{
  "n_layer": 17,
  "d_model": 320,
  "d_shared_expert": 256,
  "router_score": "sigmoid",
  "normalize_top_k": true,
  "vocab_size": 9089,
  "norm": "rmsnorm",
  "norm_eps": 1e-06,
  "tie_embeddings": false,
  "beta1": 0.93,
  "batch_tokens": 65536,
  "train_tokens": 286100000,
  "dataset": "wikipedia_en"
}
Below are experts of layer 11 (counted from 0) of a mixture-of-experts language model. Rows are named router (the router's row for the expert), down (a neuron's output weights, with its number) and show model dimensions 0-159. Each number is 128 + 24 x the weight over its row's rms, rounded and kept within 0 to 255. Numbers have three digits each.
After each expert's rows: "comes before" lists some tokens at least twice as common just after its tokens as in all text. This comes from a sample of Wikipedia text that the model never trained on. Tokens count by the router's weight.

# expert 7
router:119178118164099166140123156099130144182073168127090146143136103134156129160131146151109127127079110116101100105093200130117126131127139072129158147100154143071114180148132136121105107118141125171115113119130173128101137116133119171111110185145130155125147128126166138106071126119109122158088147142089133144145087126128147148127113172146140129126146122118153149131156094124125127154116115129090106091165110113123103150082120150175186152139134118093116118150132158107118143120092148
down0:153098147118141179116139187141114099153138146143116114149106104153125140127106138135133122107161156188116182128151097087162103093115134117162157086123126084143145136085133145163163134155149124098141118121130119155111110159133154081138158121122118102127141125136143127116105095151143106167140107098164082146143148122079096126134074127128077114143160097137094121102154139084125137163163123152090139113124146130108147149122105119132134153115176132139161167158089142149138100117158148
down1:090108218113149110139185119127174138098137126017110125146141108105121077106122112140126141145095136101099134103169178118162132201124162079129114109135115102093152111134127124145137100111121119179083116105132130106135162153089129127171109126099117139152097134130114116147144110150129087140105133168095123132114116127139159111111143121141122115170138129091138139140119122127116127135145140123114119103132094132140134129125109112121103130159135084141127107120108113159156102143150113
down2:111120112127152110169170160151145116122148126165173153148107137115129128111094094098145130143117135102102182111095119119150119140153124096145083097081178098116089128159117185171110086136091136132130138152115117121152121133115099153145149108130092095121103147171124180145136112129096179153146078121130144101133146114115109141179140096130179155165087131083095149167134159145095103162179123089128157113121155104093152120139107162130103112159127132164131141138144166142117131147152140
down3:105179146077144140143132127145125132109101092131168116104168087133141119126140114099129140117124134145129128163177135100104156138139135115134106133117123145094089135083145110179121145146135158068146125168118127124146173089158118123124120146148127128153097167119117150127088103113114133143068130104136129113136104103114125105163184136169119155138076131148151102149140079116145106103101206146097115135108144144123151151102130104115141091157134087123127142112127116186111109117143136
comes before: " the", " The", " He", " In", " a", " It"

# expert 22
router:158156112190113152140116128129104153104112138149112174112150094129150141103125154152098107134098101105102178090147140116150134096079096095127149160091172121129071092105102144104119132147145142161123130172117101106103129113113146122172120154164118120098105082130121114106149173080143137159105135118101169135166131100135153104173127156162136135107137135108117146117114142132091113139117187107098132140112103093116112118123118131145129060113129089112120105137114168132124140116095169
down0:165118168154120151135093099130145158132095142126133139149153117102107129105136124130108110121120098119147134111082107116153152099128131131130158134142077127167135055131103151132114090078169073142119133123126148130114143103143108095086107115134136076122110121110123176135110135167127096148151126118161115129120121096109119127155136103145136118099164136090130159116144120145122122111159109149135100180120105124112186135156144115106137113123175127147154133102117152173103121131117173
down1:163132197126119134089120121131146123111088115100140139131131131107137130134164115156153160147134104145128095147141162158148135126150158137147082123124122068129109116133104128111120145104155133140131145129125136110082122090103120189139156130156137129150167088165128101105134169124126159107161115125102129104181126115140151124113120163132139117130160135104074110131109117145129137124126140134096145109125102159142131160154131141079144126103127142124165103119123160126117069090111124
down2:096144138144097080110147176130143127139164174116117123090152092134104165107160143100129137150172133151111145168149139118126128144106113143131089145121154155117096135186089149152127109132187138140177101117132127137163101091117148150126078152148127146154142157073153187112119148131142121178095170120119161115152117110136117109128121083172113099126135166141143123087149128128123126123121141131147144132130133107123148172143166124137127116099117114145120130081090137098141155146156118
down3:108124126118102120091151153117109174113119112090119120127144105115134152148100131102106133126143143067128130138166169132143101107152113120137100073167121080094116145148171147124094111132118127133089174121135134136104114105111093124111116167134147120136158133175119113131137151145129084066151091108090101145126135096126149118100108124127134155134157133106111168129094113124127131119117140151124125141128147148178124094127060122119113179171079105120134110117149107145151152111120149
comes before: ",", " |", " (", "\n", " of", " in"

# expert 0
router:132153123174124134152135130111166132139070130134069126120140121152138125186131148138078090106053142138160158148136175128153100153106147127106188141115126118118089111135121127135105132134144131114117132126102159119109155138146081108158121137178119127116132146143119128128142121127126131076137106115090121153121078106144134164168111141099109129118133159153133143119101154083121108128105127111093108131127081094140122118112118128132106115133134073152056083092108170137136159115142148
down0:155115087155101182114158108158157126120121109148111136114139130146112118115162150155109133141115154123157094098127138119119120088096154095143120130175190119128189100151145117144112138142116073139118133066145119133123111118134108124158143116144118099114097170169109132142137131141123138129132093102139115124133148114083133085114105200131130104168114153117138117124114115140132164173158108112097137179158151106142090112114154168127128120089178187098128120154135111115085171142141120
down1:104131127124121095131130124124139127155093116117107127146134138125163141132184100130117162148113118073118133081167126142107118174140194099118121103108133137101140147132125141099123173133110149121109155124101185113135157139143149112168169115139145157125151148126075156133142144156129143132095108119151113147096110093146128153099152137110149144134129135109113123149114120122153146160140150138089131150163157129117107106135145141105142176103141118091083146160125118150100101145082101
down2:130120149158146127167140157172121099150146157128159203128147146149109109100114137108140137115173166113100140132085166174108124084101088146114142095134107138139107117124150114103107135133111140180119110104114149107150173101117144087127142140132130080144160117131146097127119117152149084142141120157147117162122147121148141127149151136112110095122118157152165143146060115109150144099125123121073124118152137160150123135155108139123113148138105143160132148091140133123128125115086158
down3:112127110106123148142120153126119125132114122155128164101136153118107109126105116140125108120131119112099128145144121148136105132175148136166134118104160139140123139155094070117131116105131114155148138159165139165158096153140129129135149131113137134130122124166122098124112130113178130114124070114131074118169143144168179112119101123132141144105104146139129080117078101100116146170135131125149134117123083077109159120108181133147139101147115087111140127146133114156138112144138149
comes before: " ", " \"", " A", " L", " The", " W"

# expert 4
router:156159101152097147183137138125130116171117147148097130139136116100149128106144108184172174082085119147124182104132104114125128135094189091104117157130118126141106095154130102123107136133133125124105129146126135100151128128147126129177110157152122131125130145124131121097115123114147130095126117148089127141142133132139134121177109128150144148112157163151145152128132149132103118122136208141109106099111115086127128128110137141140148116123118150108073156120135098141135137052093126
down0:119134167084093123115112131105105145144119149128151110082101116122111131110154111132127139094108136146086139103146121158046134146157115087180113119120106099153140138138097138153121190117123100155133128127106115137093122100157091082125100110111105131141111098124090155092168175093105117174137103147136145095123122166070107144171146138109123130106153097152144151108171120139109117141116127133136168166125088111136189117142109144161108162099134091147131091143117113080150145123140156
down1:111116154151111072111118142121135130153122129159173107113092128095128107119132159097076125117101125103124159098135148139105107107148116156066153151105109156137138112116142137136158161119103164167148115151179129085106093153141097103160147100141113131101086105121095115145114165155167109155111120160099103155138115083132115112136117146115139123129141099156103159147129123130106134143095152129102130138104091132110127108129129121165116109114124085121188169121117094146120105144175153
down2:128108149149122120143096145107123122107138137199155129119114108125130116133115092148119170137121133173139173124123122193100124108110159165146127124153115124145132146156098151165100115111170105105116115125125118109115149114132127122115143128169106110168103099077135117129156179108101107139147145094131107145128106130161149116169121116133154108113149119148160108151101158132141113130141091134157153069128134103117161120130128139087116107080141118141115087139103123145140116081127148
down3:150095099120101094121139119091154115121150132124123083109106111160089082112123148146132075132120109102149138148134139123108119146139144130131118150116114118151084117121138170071130121146147124118130131083143129152120168132153151116140088075128138143124111148103143117145103160117137141140154154135122089144144127179143129129141105179130150158120136105143109146109192154159162121097152160130102152143134141163135121134149100176094130101095120120080148100070140126152106096120094144
comes before: " |", ".", "–", ";", " |\n", ":"

# expert 3
router:130178093132057146212155170105113176134102165173079142100123155124142130150174135141092124130108103117109160136152139152150109104116105125127134096097131138133135106118156148100106077124138107138114101123121110118133136129135129126112120137131118114100132127104156114123144127106093110132135123128107094118122091107130127119157099109158108125081160143151146159124113112154117125134158170127092137116125126109106112143099124101155182108119085097137149106097176124165117138111048150
down0:127137144149118103119143119139106123146119131130167135129174139105161142122159157136096104100131104148105133121123121141132162146113124148110163135135124116139145153098121106133132094166118153110128108096095167104133097131109177100174096088077173082097164104086138122108113124137106119127163060144118098097124167122146091075143145138139137125136100140151129108135107126127164171120120089156137080140132124123138098161110127116141152149112168116136154161191158125121115104116105118
down1:169119110104115116133123120136133129129140120100133120140162143153142097143140161135147142125095150106168119189104122173114140067130120168157131126098114125115163157126135161096128177116114152126166133128144133116105138134107143117131125113085155112176150129108118148115110155138128148141132112169130095148107112131075137115116101087144151120124112143127151091123129109089135116134110129187156143132127110107148158136166097136189144114063143145113054115131128138133149090143175166
down2:120101157118176108105101108168147107115128091159102111128155129117101119129125130130136104132157107125125151134148115137129132193141089112107129119113136158150139113117094094122109113098174132106072117142117141112128143128144152141128151159136170113185176111124167141135124133107167162141151138144081075134169094143139111160133130149137128124110177138112178132137129069118103148147166149135141132101110116127113138116110125074087152084076123131146086158141127108132107144156109147
down3:147141156136105102153132104138087110145133108124115073157147147137124070098150146127149126142128119141089142116123081105153152125138111160136123126116152135136093104114144110134115110115135103078112090084096155140137172126190131109152122104113181055108113120167112161082147135114144143130139143159125114160096120169100114126161108146140093120149103117168149140154107124129111072152118116105147112119167098135131126140124143097143127110118098088069090111145127137106109178101144078
comes before: "0", "4", "3", "5", "8", "6"

# expert 6
router:138167118158091125134122123107172120141072142181117154152138117106114131122119113146144141118131099120135154126168149092122126133139101120137115122118139154162074128161133091116110106135149131139098132139141112107147185126156126131155133115181147122132141101134106129097098141087137130136113154106113108131107119144149092102181116137118095128102107129124148167115121107102082103116140197138094110132122128101111136122125068140127128094064139063094074105121152164114154174128073148
down0:155152148150161113129165117129178100136113126176164090119126156123115103130166119112115151166155129136140132149112153134135171139126109130144157108143134118115098107117169152123109131141161132146154120094158120125115148101144162177165116136142151120183110135087119105177087101153119153112126117126150138114186178103074145092080172120142111120158118106116120098138120149127115107161139154118137098110146167146156158108116114106112071131128181129138165136121137131117145085131130126
down1:087116120158099117055149124133107131094147092138133102125141102098165134123114115138128115158074136119130157117121149120149144066147125074128096100124118118176155133117150120155120165083145147129114099078142099134135122141100144131111128120138142103156168153129101140093101144160152160167136130120127112121149141095130159137135161121086125098116140134129134110122066148061133143106150123112146119144130180116102116140118133091104115112159125098091152146150133093115153192155118129
down2:176161155132111164137126123117098116151119167132098121101175160142094103143168093098125153155175145092146091090135090145126113112125132136077108146131140158136125095123141119114149099121153086123144131120098157175144104130173149144121153121147132138141128085118090116134157136091120083139107098104131143123122144126123102104150105082144152116111089100143101141128090117111113136144103096088135165122117151137150113142126147145103101159082108120187133109123120141130111115121065085
down3:145100154104105127114146113130125130058098106141095119140104124153130097136105145091144148069106093108151176146160148159116158096112163096099180097150110066179135101116123100117125116098177125124143140119126137122135098140151141115142123110121128115142151089129133089124117098141108107132147133112103118144110093143149094111137131149125134145155131090129089149109146150142139130146100151132129150128118164150104102097124119136123114146098165078108125140126109173124079146131103122
comes before: " |", ",", "\n", " (", " |\n", "."

# expert 31
router:148155098135102160148115163097154136131103154171056169092121117127140180190116128136101108137051102101116150092093178129107121124127127124134137186115145124137130119105130137112104114155158155125122143159114133154135133102160124151166103126145123148130098120113128123114086128106116147139088123123089164128151121124111147194162128165140161158111098144136124155116115188153103102117123127108140113125135123099131108108127105178125134114128109076133090063108162143117152155090140142
down0:127071130169099098088098131116050155087116109129122137126097141109156154168106130137156114125110080126114140111162110171153094117124134154124098129115122114099135109130123134116160156147129117110152068126112166169135154119133091170127173108119132154125144159119106156157116098092123165109065141121153138142131132114126138089144114106144125134101110129140122114161103106168100107162106113096098102141143142117129096137152167133097113142155124131152177132107151104147133127166096103
down1:142122114147112126107131156125155091132091133136120100100100123151110131155156146103110146155147126127123140115146121127109091091110135124113167161116136144149130145169138148119124166151156153175119133128118066179146121116116161144114173124161131117091162093114189109114145159105118108130152135120122111150105100112161137174127151122127107108136117115118145086182182129122156108126163161131175187108122148156141122166097156110105177111134179096118129135151159138160106158121122166
down2:117141080116130121136084134134198107163103100089113168133158169115112135090173140094176125145105137132133115168119138138113166139100152111149141125135135152170128139100073113150124145162131132134157128138151173181147177138106152100102113130139131098120183125098129158130105133095137122121142130145127146112128109138107138144118128130145127077133144121076108130101146143131144138116126125116157177137157118126135105107112110152134118112124146123154108140138123139125072091170137156
down3:127129169128166125132099148136139118082134196147120119149138107148102147116107128118098138078130097153134105110101138145117146159107139118117137135163122173125138120119098127148147104109109127106089185126088121118168119143153151139109138089113145148142051109146098068144144085094158108145112130137156121120163116157136107126109094140094124137145178110122121081134147109087155148130128097135179140118123155112081144143128111150117147147139116152127111135111127186119131128112097171
comes before: " ", " —", " −", " +", " —;", " –"

# expert 21
router:143158091169105130173138164125148100141112153176123139116091107121097169140139088134164148102116090133136133134141142122134144139081136084130161152091130086101160090120166098143088106153174155157101143155116203107097173103131100134117133161117106138148069114144122105118097148130138132096125130106126116152160139133142139103134120119123132105080137164103117148116137112135116119118133151125092122124116087095109110125147085110110169103090139102145067151138182166109147116127131152
down0:102157122145090108117149098112132113117100132113111144090155106095173081119131131102141119151153146102123144093152166148115136128122114102115132123112144139122124181123153137151114166103085126100140143121130121096122128132181162164093186142158136126130124135123106095150121168127159130145114078183117143124134119109091130157137132108068152116075142149117151153166102100128156161126127134098125119149099099181104154116081128085110132102130144106143120097087095116139104173141152128
down1:092128145099161136136132127118115114120113088120122146178111101119110129127180111106158137175156147142120147129143114145058121129160104110145144144125139190100161132109164157125110103141109076106074109129162108146156135134152130117111138080105143125135129136169080127130161127115134160112116177094149148079123145076110134139180123140119126107089114170100129133136086114084153132152113125119069130142152138156127125131104113100121113152103095168099158150123159100137164152125136137
down2:123140122128110125087094102111119139118135121122149114141111153171121141138124189117144118111109150100129156140102117083068088130147105112136133124156146217115145077105134136131099170132153155088138162111100126130076119129175140107145110148123092126149133102133142106115113136159176129111152147132117120136124097148120118131149070140161135135090101120141178137095141143159129139119113148145105126124122115089148073148110151138120138109135092124146120113109100125135122125103133099
down3:100119105136169123179134130099098110108151103111125140156102161112147132124133150145150112172144094122138097081117114176104140158150145106133112082098159121124130095119106170140151128147166100142092082115104098162142089134130132121122115137104114136120182104135117118098132118117088157115127133092111114097097138117097122171100114161104124107134131153113136167140100176134091145152138165131113150161147121181110115083105135090170136126140123129109143152123115169078150115143166167
comes before: ":", " |", "\n", " |\n", " (", " by"

# expert 19
router:131136053142143141139133131083162143132119157160090169112120132121128150099140125167137170116102115100111160150147103092095133158114108129102154135103144113112148121109111114115150146125153139117122136149110152103124143095134138147121131147122098160083105114142171150064126124154091113130089071154110102109164086125156149106155068095127118107090137106130163124157111106088117097126131170123132110139149135122168132105068149142131175110119134103100087141129137124163113172111112124
down0:127074125096152164111141124101116113115091160154161123175111108125131142107117121168156163144081130150155149155120115108091109121155184161124138125126159130099143131129141119132102141136105145124122127091115103150120119104133119134167122105136133127160140143100099061122116119113125161146094117114084117168144222120150134104108149111158126128154164113155155135109157151142092112081091088122125124186137131089137088136132098105123188135105118108109171115142087141100112146127133109
down1:140142155141164112159142093081130172092132101148104140116160138142158130136113102139153146132145108132143137133152134177095062104121122106158116137072134133129168089094127145168149098156137135125127133144113142141116087138150187095106157120180127126065172105113137175126082102148155118122160139072100141144156090126129126150135138121155130125160160094137091107163140131140136119132135162134155115128058130129145113123114141108114178144107083152105105099082119097161112113128116163
down2:109122146081124150115114122111135066160137097073155107144056130168176120164123110149116118117145169106093155134141149105098136110145120155104137102148092125095152105118131117146104140177127110137154122124108134129133144105103137147100119134122115137130118114120127141113138161118137115113134086090142135139123147121123142091109085097150127115124126076136155158150078085116144143113144057117164144120110166121099121171093174127125108117145153153143083074095120096159094154152120115
down3:116130084091149122140129114146124116092115093108095116128125180087117120104140133169115134100104107123156130139122159152116124102121144186107132176141123080137121137111086144100152067133097090087126123131159083142124123104135129150140150104130105153152100093159188135099121091130123112115108176079160084157106152123152118132106154096144146123118148140096123092138130116133121135132130125154136131166124096161125103121133123085106135138121141169137141120152160160124071091124141165
comes before: "201", "1", "0", "200", "2", "202"

# expert 27
router:138159098163128131145112157079108171144105163153072148146127115127131106141183133150122116129127099131132124150128121106100109144115146088109156152089147152092133096109117111106108127156175104121107152159126095074115151117139096152148120154174113151141149130144140080108141120119072099110123131106132112157112122105113133144148090126120161129110170167134144131105135155126106107136092186135106079099184105101115154121127098166131232119126080105140128107084164118130144158107114144
down0:099152093143163174120164132093104123120180114128136099095111143142169128115151126125114105134126143128115100120155108105122105124141067125124115143157196140090082125125146099136132134115078132166076157131155120144121137093132126147095148116148108149145137130122158108136119139157123135147164144142155133072137132115154130097166100144139136145135136099123108126150166159135138149090090097134152163156101186124149135077116104117169129120131127115144097119124108118170105111103128138
down1:167210161153171133156146149140123156158123142124126113128143135162157145151131133141127101119128148086151152114119120112123114123106156090115121119155118151137114105164122131143131141127106103172079162161114136148110114156145166103125131146147155140128145129126126102148078153119136116144135164098063142110136124102198129126149085099118133152101173089146078158147129124109125132156137155146148174118148123145135145102085145115122151122109075126088136139132128066138109089132113154
down2:138133124112107154123128112141133100135131169150149110111130125105159102142130141145073116143110177140124167123136131111120103142119093191093134135130077149134097137131117107122136155146093147113158161136125095182103117117148132117152126126108078138114166107133160129128124075121169142085153092123127136166152096157158113146167082127105124103139172140095160111134086100094095131127146134132105160087128158164107104115105128142147109118108073104143118107126133113100149138142122112
down3:086175134121132173121153148089088161111201138138114135141123136130119120151114142128144104124128141111099108114158120126097104124151093151124133107109115127112142127099099146142170111110129121097157118161157163144145143118134120164153132094126143153172133121115123091128109153150119155091075097136149136151128179132129116156116168136110178151124109137099123060128118104137141120149086112108130159108106126147145147122181108115145175134122127128106094109110107132139175142162132180
comes before: " of", ".", " to", "–", " |\n", "ing"

# expert 1
router:167150106163112167143168155110142157156083156148090131144129148120154161145153112103104102115136094133123113136153176141148115154103123121107140100097077116109103091120128191125098098153155125103098098143149167117124127128151094121113112120178094102139120147141117134097123135116133098142086143117130140130074132130113104158102108138131134112131138126112105144158150188116090115117134123128126103070195114122093171136106130120116135120100146113134087125100139148116177127106111134
down0:136123161115125172138143132152152110164138135162079126121116128093100100142121156098138139168129109132153141118133110139158162156149111128127129084105117117138134156075125145103106146097145122145118104098136146141171083114094149135102117135152125127125095130151138151133160122105100130118114095096137111099141077155127158122111128156136111098083107140100124144101165122106111112103142115175129084117141139126112164116161182134132121114089145115132122108109153137168130122158148191
down1:167184113132142169129172150161164094148106108124130114126118123148129129131147119111121104144170146099098138115190152121126167150116137100172102111110158132142152138106109115150115118180136131164109100142090117149100103106106120127098140180117113116144161112126171132127129088129117143109134100131096119129094127143134102131107157130127134121134122078117124100118116122140093156113147133173149107142110116109132132134116128136152117184135139173141135129143105135097143089147137150
down2:155169143129116175133081141140077112152092145113125115158120121117152131103152122133095134111130174122120131179115129143139088159129134160088142140136132144144101139144173125090140133159108158115099126170140138129137110124110124150134145132123095165155162141116148059113106162149127060138106115107117119139142140132136111099102115115140096120167106106143132108132105134108107092101121161171115167151086087108142133129143147122148113131130131129137133108151137146144143116142120150
down3:138134068103143131125128094090116123089154101094161109137119164127158124110188127132129115145167106157129152178098130163152128143130120117106111172146108142146170134119169100116157147166144120093107116145143166094154120128134129150140132105091130113144164133117101097116134088119172126074108135124114130137122143143092129105171176082124142095117099108147130194136109158137135122128068115128155114136123095116110110143095150119125137128113129152120139161110077122127113165098083138
comes before: " and", " the", " a", " but", " which", " he"

# expert 12
router:151128117159074125120133178105118132144106137153112138128145135112167116130114145139099089102115122068116134133094123100152106151100099100130161155103146130127095094102133128135102152179172154153105171197117097122123179110152145130120121127098116147122078110151145116110158154108114118125083128116127107175156101105132120113145107169173135156114176117101166135121134138149113117129129137065127129128149112085137140121118119154112190103100143117095121119115155106147157142062108159
down0:196132160094128105111129115118114161122164125127109166162116149177153101144141116117131109125126123104140092139169127113134136133164148157131116165122128114139138098138115114117069144126130133109152113178133115130103123060106108133126138157135150115138160142159133162136128146111116099132128158109124115159155103145184132091098179106150134112134074140111104180135133098135140118124106108113092112148122096149101120136105123120125118136222180146109100135092128143132109131130130138
down1:118147096117137126132186194142126132097141118138126162095152177140136102090148135110162110097160101102138130105125156127148111126176130194160119149134113099112117174119113135114161136103094144125128108175139102114116123110187136103138071119140137153122084151133127109117097116126098093130113157144111086109104121144141091119131117126153139157140136127113136134077081118125095095142116111103132144108102133143170178125157156154121169145133151098112122129121081127126170124126141081
down2:167119154122133116133103121134107093112185129119125132086114164101098161101101126087102144112107126119141148181167162122114110127109113161055132134125180127133103109161140102142148145088114131131101136127108161157104141127158149151161111164090149125150104131112135137139099118100115123125152182142085156100163131124148181136134152146114154145154140106122111127147134079162079158094113132148123131114101134111092150140123143098143140164124123140142132142163145119111150060121162109
down3:164146119104161097069085143096162108121102097153111106111145104154139144137141147107088150110149113116178135136110140130096143154106118155140108143138099141091167092094118149137109134133101121110127122136095148124145125127141149102121164093142160138185120146148130098154130135096141104163141124106132112091130107181099096110131102127136131081132120096116128131104122175113127095113108153110169148114144079131128134153107132150145137111074146112128083168132125131148125156097153106
comes before: " of", " to", " by", " in", " for", " on"

# expert 28
router:120146120123102104135150140126155119183107132135133118148105113117158113115156119136116148078144130130122152123123168105111142099163124149093105144102146121104140127140127148094124101133148132103120152160083166119074112114151121158150108164141143188125121101127131118120123169102143132137105102136100132121129141087144151116145117135129113178090103114143157126079102162147123111106128194145091137144121123111122122146104109158115157124106093055124130156100143152106143177107109157
down0:137130152110103133107153137155095164081110145142172130093147102148127140098095102162168122161134111099155107111163123149125139174145164075069110081117115084161136127095102103137124146119165143126155136088136139170063121156130144135139114151125118101148101153108105122133121122160125132149103126133127095152150113113123119151129101142169108117145167136155093126158123132139120116141123152101099117075120121099178089116143107124137148151160143182102185134078097150158100159138107151
down1:111120153113118101120145113153122111172132147107086079094149114112138116159140122118094141138092124125147149134148153161131142125158115092156128118126146138130152158108124150142148135118141158170141132156132141151163172103088138127072134158145092147123151122121132132155149165121127129152161134124153158176166115108098119099116128144138149101088131129115150118153142131128101155129158158125173123109119098112142117091148153110152107139131117163118134124132109149154113088112140128
down2:160084168161131130116100093159156151132126130124135126137123101143136133111120107139114136091138161185124117148105079114183110122109090154123105119149119144132121142126159131114149122127148096172152113082118160158121081154146123169108124104112157120129112135154087120181126134105186114121122124165122107130112086134140148109124141124097110120147137132148163112116086123160136121134132143090119119116137108175156151105117119123077155147105132122148165120150129115106100128106147147
down3:131116118151105103152138109121143079146106165115102088134118107114128156065128139154099153148162143126104111153118150126101098117158114102105117169117146113126125110091102166165118100128110084138152151147145093121106154140183122073137094141138176106131111116113128074151173102145132090092123095216137110148109160130122117091115130042127141123131156108113138148166145148145128132128128113141138117120082136133148143124126154099104160097108086125115088151126089137140167142150128101
comes before: "-", "|", "==", "The", "===", "In"

# expert 16
router:171113112133102133148173172143120128152126151159158143084129121109127120131137134130135130116122132147155184107113167063172146121132177095136148124140113139112126133149135124111067112169156120123105171166120115110123112110181117137123090159161117164117132129124109141113133140141116120121108113124090140145116092151135162134134105145113119146100149113120151165114161112138147121102101116113120115118119094101140148173102106137147172132118087115117124169103154125149182126122116191
down0:124094122149182116133143112162154132117110115085126150159151140116113136120100141125146137144119134101121128160119096177111110115127104170088115147120118124102103160095144143148154106144109129180122183113095138124125134140090189091169125103141117134153132117105182110133126157123191139148173123127112161105165184156094168100128175118181123102143139131150102113168121158126110140080127145158111107133105094116113111155116125103122106145157097116092138075135134130116126125111163126
down1:118151107116110088140146137113167133177133106123103133156111107094110123125126123131122109145142125136119149136085147111108171076101100110118067122141131144138113131141141109092170173143130149115156145108147152119123102114101126159132101136113148149128143172138099153116107162149155170121102084143141143134156163110177130093133103134127137144139131121154146122134110156106117150120123120107165164152104106126104150141108098071106124117113163177147122132181119134143106146139127141
down2:166134113096092120143107153156107113126161105130129118107133105118102127171118155099148140104115173143162133114096089153113134107131120112143117159143155087119155135078080134105152124102140139114098103144133151153122130102122150161126139154100113105146132147113102150124133143117095123112119138128147116148147156133180152140109142148133162143136085101119092145106089105111058125115094133136100108146060078137112076130173117104120123128125165114123132123099152116183081116142133143
down3:131120105152144181097132129115167122120097138097130166114101138106111113122115115119109165124119143126136130110120147079082153150135129112123126156151119103075148108125137066119138108150096123085125120089113181143087143134172069102105096111156074140128098142078135163129108127138144130155139175150165142144087123161128158124142120129097129129159097102080135107152142131123118132121113095100145103136135142139162124171126174140119151126097087146097120107129148130144123089107193153
comes before: " the", " a", " to", " his", " that", "ed"

# expert 13
router:144136116218155133116124118117104146132115147151118160143127068158138127186132168131130126126125112106123116099119111109134124098130152125130139137120143149133126142113129146084142128168150110110144150177112121132112142123159127131187124177157145111123125098140129149093141133100121131109120139120086137112131095102148159151153117185175112095088133135124117123115098136147115151136082186084112124150158089109104122123121111131211129085144107108138080078133148144104154129109084146
down0:140146137116153177091135125098148140119119134149136090115118121088134135120128084121153145128134145119113110171127131119136074136147143126142089127154167189108111161138142164111123112076158113144119134135122127128130107098137123126120131119159179132098139118101148191137113114154095131097146125135125110102157126137169135166132150103115135138142139127138166152086140139134107138120111169143171129122106119147083144122087145144158175118106137175139124145145190133110090134109185130
down1:166166137112137158167124099138147093172150166100152149145116117161128162170135104146133176118144143144137136151116131143112166140130118133174157097123093114098128141172141148129161110152130125096121108155121115150117114124175121136093112098156132091128097120123102119144127111127147138123126140160176140129114126113116152151110119117147155153138145141101124128103131130116157128106135086128127106148152079131116106160129095121089141132195153137092173125116125144137142127125134104
down2:150101162180135117114082156096133138142169099161109122164139120056123143113136141089133081111118099120103177132142092107085138131108143161162128127148123153111083138116105177113116092142139124156132099128157117154120098148142090096105150115123164099141111138120131161166144145108129110095150167131125102115117114117121127103133157104122135125155113157112111091108109139113093116142109135076146107093138155105126101109087108159091087150107092111152118109098147159124120089086144135
down3:127116150153151082137148153101115167138154134138111169102086139149098130141088076127147153154142129084135117123147121109121118128142136120127144115123103137147145133114082150122158136115116145134117100120191118144105078069139132138121132072161151171092119151112136083117149142109176140136087088129131105170096121114120096103127121122101172119112138111148103124131133119137128098100101120125134156117142110125138161154117147152163138135146127110132144109103190146136079169151149069
comes before: ",", " (", " |", "\n", "'s", "a"

# expert 2
router:155167102156073139153119147086113122155108166146109145085185177167124085142143162136109142133124102118094141116129114100128122123114125112113150133088131175109114147146112121123136128124155129106121159150116089111131126106137126134147123127159135138125078104139103124121135122156104127171088110164077139132149098117153137129137112140149094087121131132119143133105148124153094113127137211095125114109140127121093172101080120093159178111089143121100128113137145120141142146098099134
down0:139168146124137133169187155166167083111125165123131163154107120124127120135101137125173160116102123106118140129182105098137151118116117116130118115140152071137107127135168132111136133125095125117078150133151127114131171133133100145149146153128131141113157144138114120133145144135082107171137155123104149108133119169123152118111091084154126146145134119109101150159157105108116089119173112122107127109166110161138067144088089114173099139108132166115094127141122092154150092108128146
down1:146101117083155118103179128107098114158109182087146145164178159112152123141135143139158108128138144107125117124111125163116121143130141089124150140107082154123134134130174110137128151139128173164166132144104131156126105135091158144155160140149100160141135191107117138133133158130153176069123146104115094140116079126143134135120121112096129147117154157109150166124144138156122152146112114150160100148132177129136137144155111132106095124162147114170105056100122131156129117140124165
down2:133108110092122127107144110143093147112122127127106084136113114091102133140128154109065155079141111098130162147129108113129165157126148112136120146157113119131135134100123106134161119155174115088110147113148174172130099131156152130108136145103156134129117138128115132102097166140102135088133150156107100110110191102147150132142152112125114188080139130099126137124136114108146112132176136163136182112150057116119146123098125153148175167111169115156107130121126124149126143131134116
down3:159149153140114172104147115119129152141164120147113128169104148163134117113116104115125099100127141144126100115127121146108132108179110118129113147118140113140114111147128135108124129126122113144113129127133123100120092149165158170094059073159121101156135141105122121157142113138155140125112146096131118144081136126179103122168083140125148142137129145089117140125103178134093113112114123115125113129135101156085103100156100118111113176098094152138099104147110119128130162095200113
comes before: ",", ".", ".\n\n", " and", " in", " of"